From a checkpoint of a small mixture-of-experts model trained on Wikipedia.
Experts: 128 experts in each of 12 layers, 64 tanh GELU neurons an expert, 8 picks a token, a softmax router.
Training: a variant of Muon for the experts, 701M tokens, 10703 steps.
Below are experts of layer 4 (counted from 0) of a mixture-of-experts language model. Rows are named router (the router's row for the expert), down (a neuron's output weights, with its number) and show model dimensions 0-191. Each number is 500 + 25 x the weight over its row's rms, rounded and kept within 0 to 999. Numbers have three digits each.
After each expert's rows: "raises" lists some tokens whose logits its average output raises strongly, later layers aside. This comes from a sample of Wikipedia text that the model never trained on.

# expert 122
router:505494515466550512504459509516456537484505508487446531524535497492511497463509499545472490479485519474489484487464527516505508481494487513506516518529494472509486513523450563491495557563503512518488499492512476510478499490480502521489489523562483501498469486524513505549542524527506441545515504473471475525487502520510529525500487518564538504511513522497456481446452526469508545505501503513487487481526502481498501468490443497469516507508469567476492471504464483508483487498506484485520480509496455479513493492527502477508504527500500513473505490535535473490469543543459505496
down0:517476496496519495559464505529553521498488504505514483497498497434468475466499487493500481522520527498552521502496490478481497512498477449506542555501479549469521495509530492475487514550472475487510490486571486504558526483515513472518491492484514478507538544490491441522503482483495498503502498510500518484577496490502512456477502498491451484508532499504492504507517542492512516521528542526470524507522526468471518495488474482491467519495463485484493511565502540504492483477504515492488484446476505541504503490436496509461509485483516528503504487494525461514482539490471461484
raises: "ens", "ent", "h"

# expert 62
router:501461540512471454514466535508473500470498481526478527486518494501475560521503517489503483521490544444523473458498513502504554474501533481494500517534503501545505519478516470490483526495515509515527559481536499492484482489512516493459547529499488504513499474474519507473511485529522503527497509467526491518453481482484485519463499489517502550558505485467472515496485531499530465529506489518520486500505509512541499489464460506506495499499505511509517460517514455470520460477521510516506524525483513461464484496552524490518516504513542400452514496492493462487467523502510480534
down0:526485415504503477510506500491487508537488500527505555476493490509506538558500461457464499565503486508539502478510454523505492495498546504494473503501501493489509480483491523491494513513455481489549541461503516471496491518534491532531496506485518512512516506495546423482489452466499516498501541500490479493493473522499519491487522484525488518536544502486508499476526488490527523486525491494519549463540477554502483457457523521467482498501461538502449501512492487505518536524535485512479471496497492515516505482514520455466492507521494469479490458547479525483531489513472512471
raises: ".", ", ", "-", " ("

# expert 51
router:503483488508459463532486500508521514498518470536509519505538444479470508502468538512505460423477532469465497473476553473516531496508506491493498485529507516501476529502479511496578503521523506512494516508553480503483504467438527489505516509518485510507485496477528496507523486558558488533530516462447494525471499494479489510511460537496523511488483522505482492476500533498522502556503484492487472496509542511527512470458503517486506518491485535519449487474496516523468463499481487499531540498496494512482489488543519502509528510510527489439489483513483457541508497518448514494
down0:508511503570486472533527535507531475499494496507509495547505489495523490463534473480476472509499516501534546536465500512498492504511513494481476497477470545518486465530499517483521518506533492467522512492496492509508509528527448479499486492470485484497471531510472475497488437516518525465484523528520503470525500516502512471568506459535450491500513448504491441513520485464508514514458484506487487478500484497524551464503480492542479514519502495510506536469541476497461457441514480530510528506464495532489442495496487485527526531498505517535480529512465506502539453526514483510
raises: "ouse", "ney", "erous", "illion"

# expert 114
router:518511554499544464508475511502498553493527498488483553494470423526461532474494498485471497484475506471487488495506525485545533486496489527488490473515504518542470510507499527532482455481503493518496537526496486505485502486455515512514529514517495515527485459497514475507480465513506504579491528520493498494447483496473522517475500465508498522526540512530485512483486518489497512503460475507533489466511493470494469481484465505462500471448505513506506457497484506481531469499517502519563561504493528502477455473518513476511531509484550479449495503514505494507452527529520530538
down0:516474491492504533488456484489573488534520485529551529507521475538485529555500517487491484484532476477511491497490498463468469514527509506523500519445469511521496501509455489472487529452495527477445488493459482493494530533517480468505491495521530503471529471490495530480555511491467502505520465516525495505492516501534509467485530479518488453477484453472492483521450546534516485503507534543501522505484526536502477529491508480446497505492514426507454509510507469472515454499508532505512521529543516502499521477527497440489504543505530509498482488506501517499497507495511490489
raises: "er", "er.", "er and", "er,"

# expert 105
router:529473542474512481518475506503467499487493485514498480552551505514509533509497510502491445475472482471526506478467509503490523454479519510538549492518506457529491514488514466506581490491500526524506530463534487506475489479447514512470478534521481541469474484479511516505531463551562505519482507468514495577498473469482494533497473565502511508481474521458503525489492521484497499502484506495458487503532515486520482510476502529471532495460514515482485476496480476493483503479544494494518541534474531450497473486530500516481502509513531489460509487513491478520467498525489519519
down0:490525453486508479504459496496477491542498495524475482444484498467509454509509455485505521498477505519547535487486532479498511501506484516506516490488570459492529508510508494501481503503480496496517509477530532461493474490559450471521429472442486498505505511520461515502482517515511459492514517572511486472549517491533528484511519526495501466517487530446495486493498480521493531505468492573503517509529474510465507503520468478511473535514508520501505515483515492487511543498534478514512488481512507524505520448498506520489528492474489518510433497550482502534536467500483511519
raises: "d", "ac", "="

# expert 37
router:529504526526490493511506531516438458462518460527473513564486512466471535483540514517478508481482489495478483507492566531510512510481500545521517498512481491494505500491495525488505493536497514518502513457525486527479493475516509451481542523519479501527495491499513543499489482487530503507515510521520488463499484458433518476450464515484492552502436524501484514467492533474529512517476527520526489463523491535517471488512503513493509477506484504506519496501494502479522437468485493464592508522499489466528467496517525528499509508445481489495477486485509477506487505552505489534
down0:500507460495529528505473549476508500535460497504487486509486468511513443529447518527523520520475549519558508454510487501474504460498496458518506487489516525501500494471469517502535512515512509460519495506534481487520482487492557495530534599512520505530511456515472455534490500518482516510526496465495504477493482506504467482515499478484461497532520469500522471539498497496514476522479539505506512529466491468462535517479481492506484533498491509468474487457517508463479486499514490507455513519560453521491459500503510494508466527528484501513537539492472509496501510520481530460
raises: "ide", " of G", "ides", "arn"

# expert 33
router:518472541473448487498490516529492521459515475520516505481489476520517511477487507527466501522467511484510491472516523511467501479515528491486507509479489491487481531526520566492471500522495536514486510484502496525503444504502547501504530535508455531532465501478497480505493510482504468516490523522501442477479492504509505549485491513503527528519508520473470520496498504497507504530479473500479500466566523504490468459471470549502482409525463534517499493483493522504515491503537475467534524480497455458483486509529512524494507499488493514544527506563481485505452509568478541499
down0:502511460534460509492489479489513504489533529506491531498497478514474489520506462464521489479537553525475519489474502503509498481551508497500511482502545527520483531556514513496508483481482471511458465484489506478489504500512499502495529512474508551534456486465489525499505431471511525509522519481465523521488552472509525470501529476489485503514471511501491470481542500476560512533489521534481532513526493472516533490478530503508493528547511518504469515487482492472495427497485507537497477500475542513501505518447450548470482484489502502471529467461491456518541462481526483525
raises: "it", "ner", "og"

# expert 127
router:520470482510524492515518546528481544476529506518469486477525489535487517515446516503462477517505509483545454505497524531472501508524524521526546530527472510516503506530491512461510441484508486517488520522490482502478501495494506469512470506499479526497495508489528529493514504486520459510545509463513494518473479460482484480453456523515495512533533489471500510481496496471515476505491458511532428489488506538526518542510461488461498481465492494492499514474473497519513521469541499452499480538475478517549526449478525524523495534505502489432554498526455490529501517472479513526
down0:523464501436516505504494508489518480453485479482534530470497485469476488518522463518493498511493488524498534504491444528479509495492475508474520552509503569528528533475501511489496515534535544523478534497481480491512475526540489513509500464517462485547457506476495465490493438492511497456509463509492487484471530485524506521505529504479513528520506517518544518497505497513510517478506497471501562494473518510506490483477490502464487530541487476459500523489512463484476494538496483495522513492492519514447489530453471532474477472501543540524512462513476472491546471521554505537
raises: "utes", "akes", "ions", "ac", "iet"

# expert 86
router:514493494484538447510477521535501519493520472494462512540543478469511496507475514494460531465458531490467504473471495527454504492495487502523563522529527494513474505530467488473566503509524502514473501511500493507483492474464530482515490525541487519491466500486528525542522508570504493554539508477482495521478468479493524507492463517510548524489503540494462501496490533490499507520481489518488507494504543471514418471478492511507521515487462525538493491512484498545502495500492481484514514515499458520508478492527486503492518526512525498445520470507497467509473512530427525482
down0:489503503444507508489524445547456547502496462472481475534512487480512496502507507458541460498521478495485496494507513457514521499511503497472529521487508515499446479504529455483481521480503488461533507505497497526466501481486517532511507482468553447506509490477495502477543504494463574511461473506535530504499508523492476525523464523523529516487530507492502470453534496503495517519509513503477491502530558503449452538506494517502492528518464489492515497517489507532517489488489514541552520513498555496497525466493510500510494482435510520490493560488443506497517480515465495483
raises: "my", "i.", "i | "

# expert 98
router:510500516487504522471495539517480530487528469505456491540503508483489506476480510529490516505480492495516489504511546530436498496486498572532503521497432500463481513485482541499506435539531511511448476496498492521496483478500507465507500500502470517562486483502527497500530501469522474509514483477523484467507489492459480499492502498520543498496493541492480493453517514505530483508503533523491484437530491548532474478505495522496523452517445521469517502471508532505501453460497485499544506507497511487510482501543513525491498526478502519501524505591509479520467500541465509488
down0:463507476497528471472461456474498461517480495523470509512477464493486491465493502486546495539526508510497457496526517515487532506536522531490521498491442474484531506487449481545511516506508495470448527473515508527572475504459492500502510490506498522446493515477508522473478508501536492526509495484537528500502467549484518491522509535521494512524495519489492538520469533522475449470488488491488508516472520492487487517501467531477507519478542516500562482515523513504523510501514479554526492504524526473456522476502486444448532492534514493474531541486520471489453484523506482482
raises: "ar", ".", "ly"

# expert 96
router:526482483518522477514500510496478532495495491530490500511513477483499506488482524555516482458495512459501490500454544535516513496503526508522522475519505474524497545507444488476563509536499491528467515506545491515490500480492542510490500516543479527491488474497513510512540515529505470511551553460481473527487498497497459517482448552496513503505481520505490488468466536474525483534479469523497488484528525515519506477466486515470504491504494534484471498432490486521477466489527486478491522523464510469562484492525528510504519533457487495438500444514477474504503522522439499503
down0:517456516516507483490503518470486518493565503515492500469472468511515477526555537498464491454449494505511473477527542509496493471509501525512526502499539484509485517476461461513550477485472497535467503520555476497526506517463486514497525520508491539505478485496497500472476509492475470483491482538511521499525524511543466490461502538443507525504522541526470488470500526485462495530493518487494546488527517534546479472483526505489495472480498514539463453505480477510531463478533474500510518515502489464521440459489481479516498511503527487510515512500519559476469489527490544474
raises: "on.", "ations.", "ia.", " since ", "ably", "ation."

# expert 16
router:519484507531527499526491512502496540480525470564495503517503504487434510486497532546466494489449539492474488487467486506459500492510513508494502497508492498537484518521484523481550461510536522531502497450508509518466468452453544464507485505507500522488478489467492490530532512513500475547548504487496508531469473494494490546518451519531508498495515507486494503440489515447491511510484481509474488463528526500540500472496479530486531491507488508521494499474503469482530495446538496483524518505478520465508476503560488496519508526508555497498496493515513495501494511542453536572
down0:506534501521528483503480476496501498451486526490483490490508503478542469529498516537499526516505496463547505523476444499450457510507483513496496507491533544516456546514531487484442531496513551494489500486490525485525551511531512483516524498500452495506477470515478456485526458512535509446471499483487484500459537484507511481486475491551519518557495510497509525501467475556551514500547492487527494510478510508506475544496540485508501538434444495481515510506475517491504476531475491496507499496478508502493460505534513449524486484534472508491489519481504461512487503517480512519
raises: " It was", " However", "\n\n", " This", " (N", " It is"

# expert 73
router:522514535467483520529483504504489536501518494516486516498481480490443514489480507513501500480461516471477488491487528516498510465486492577497508482546468492477508496505465542515505516466500480497460549507499456528511463490468539459491519513500486520534500495491484484539491525459540520541514515520508479513475522506485476523473507482567511547520526516519488497490490526476471485520437496555513479458497526511497479454472417541490481488475474520522520487481502535521507490509504477493511498493476498433512465482535505471503495496466540489490484500542521502513515512544502498533
down0:505496487538532496541526460520462492485517501531498479510494520494506544517490535490507541473495510465504464520500501457486493526476460503496531508490491557500511483510479502534459507425513517470451487526502513522497499554475495474480540518531512493511522500488463495459479485458455499515497485529465533496496490503508519459492545469436534492494513488512522503524537463502510505483521533517496513471479483512488505484485511458467493484532457467518506494506537517486463508504529533551522466517480516503573504474444506539531488501470488523495489502510484515499482470551495495503
raises: "ians", "ic", "ation.", "ization", "ows", "ings"

# expert 6
router:539510551475480506511481510536479519465516472512456495497521477451460523486490499517491495530493518503502468514477552519497525502470488536488484537507477489496499533473464531499485480502480531530492512456508492504466495480479499486508532526491489527538465486487513496497550492543516467566495511509506481461491487492457508503471500494501510499501472495495492507489515524506544518512489490493490494442534487515513455504464515526466510464509460539506512479505468541456521443486513492497585536532511505493458466507520520550496526500472539479484523515524467500509442541517515492496
down0:492552481466484509523510531508545450528474457496474496503474479501538513512512542468516541494497526521511435498491435500472485501530503471516475498488492525506473481500464520527495529488541484470494521469503492479480484524530541477498480516480459496489482448491490537461473518504485511479515573540454513541466530518478530521487465464491491483517508558505467507515495483486506511495505499500543492492502459470495467504507487517514517548518529508503497527483486481544541531505488497498458495494498516491535512489488543518487507474468539487508483508481496494558529507500448513511
raises: " ", ".", ", "

# expert 19
router:519481483507485494524501569509463537486512456538486500520513516486462531464501520534469506451513490464504483482456526525468503482531526574525502527502501526485504497523466488474516516500499477530461489464499506534481487494499513448480499521519465511527520509476529558504488474482485503495506500473481484520469500480497494504477482522533526516546509524449470531466502510454495468512486507517516471450524491549559499498516470506506497502477470498498520502471498500514511508464483494481480504510463472464570535473525505501508529501497463510501508502532518518530497476505434493542
down0:495508527479529518519494486493506508488521517491489499521501513539503511544517517510491484494506499512518456440508503506481522493517468510510530482519456480496517512554486493474551450501483543544503489515530558524509487471547517501482507543466491501489466481496443450512485505474488476484451540494498484507521481473510454542491455459526472485508533489470475517539495524508498473527489489463505505459478503509517475502597521459522446477514476502468511489498482486511500501514501546516492488507490509480492512478517473503537535555505514499514457521525497474492476467506496540498
raises: "ad", "at", "of", "an", "ri", "it"

# expert 124
router:507496478479492462504479503507511496504555500521512512549484487449474539485518526528451544488435516487502485477462526486539517485480518512526471516533451470509461534507515490527490514508507538533474516492507468480493500477446489503485500517557476518498481501511553505510532482563577469502522513477487486514482495508481509531523481493522515519494524495505483474478506482493511503505479506473543497505506534491538484527468486488462540482539468517534516451496465494505484484473510515504527509518525479469531450496495531493506503518464486476506472438489501482493476538493497551483
down0:511502492484483555511543510470465505499471531512539465508484521492507519463479501534499491535511513507493488504484496503507453455545535477511474497483461501482541497495504514525503489458517480487526481491519519523482474473505496493486496494488531487498503459562515501487476477511507561492515495523512505503481487517453492504563487531462509522510488479498484463549511443493512480533498569459531506497475500537449472511553548490511474513467473496432513523510512473538482521519483530469506474499521472493472507500502486498524482505547533490522473487499487452464518502489543514510
raises: "incip", "edic", "ures"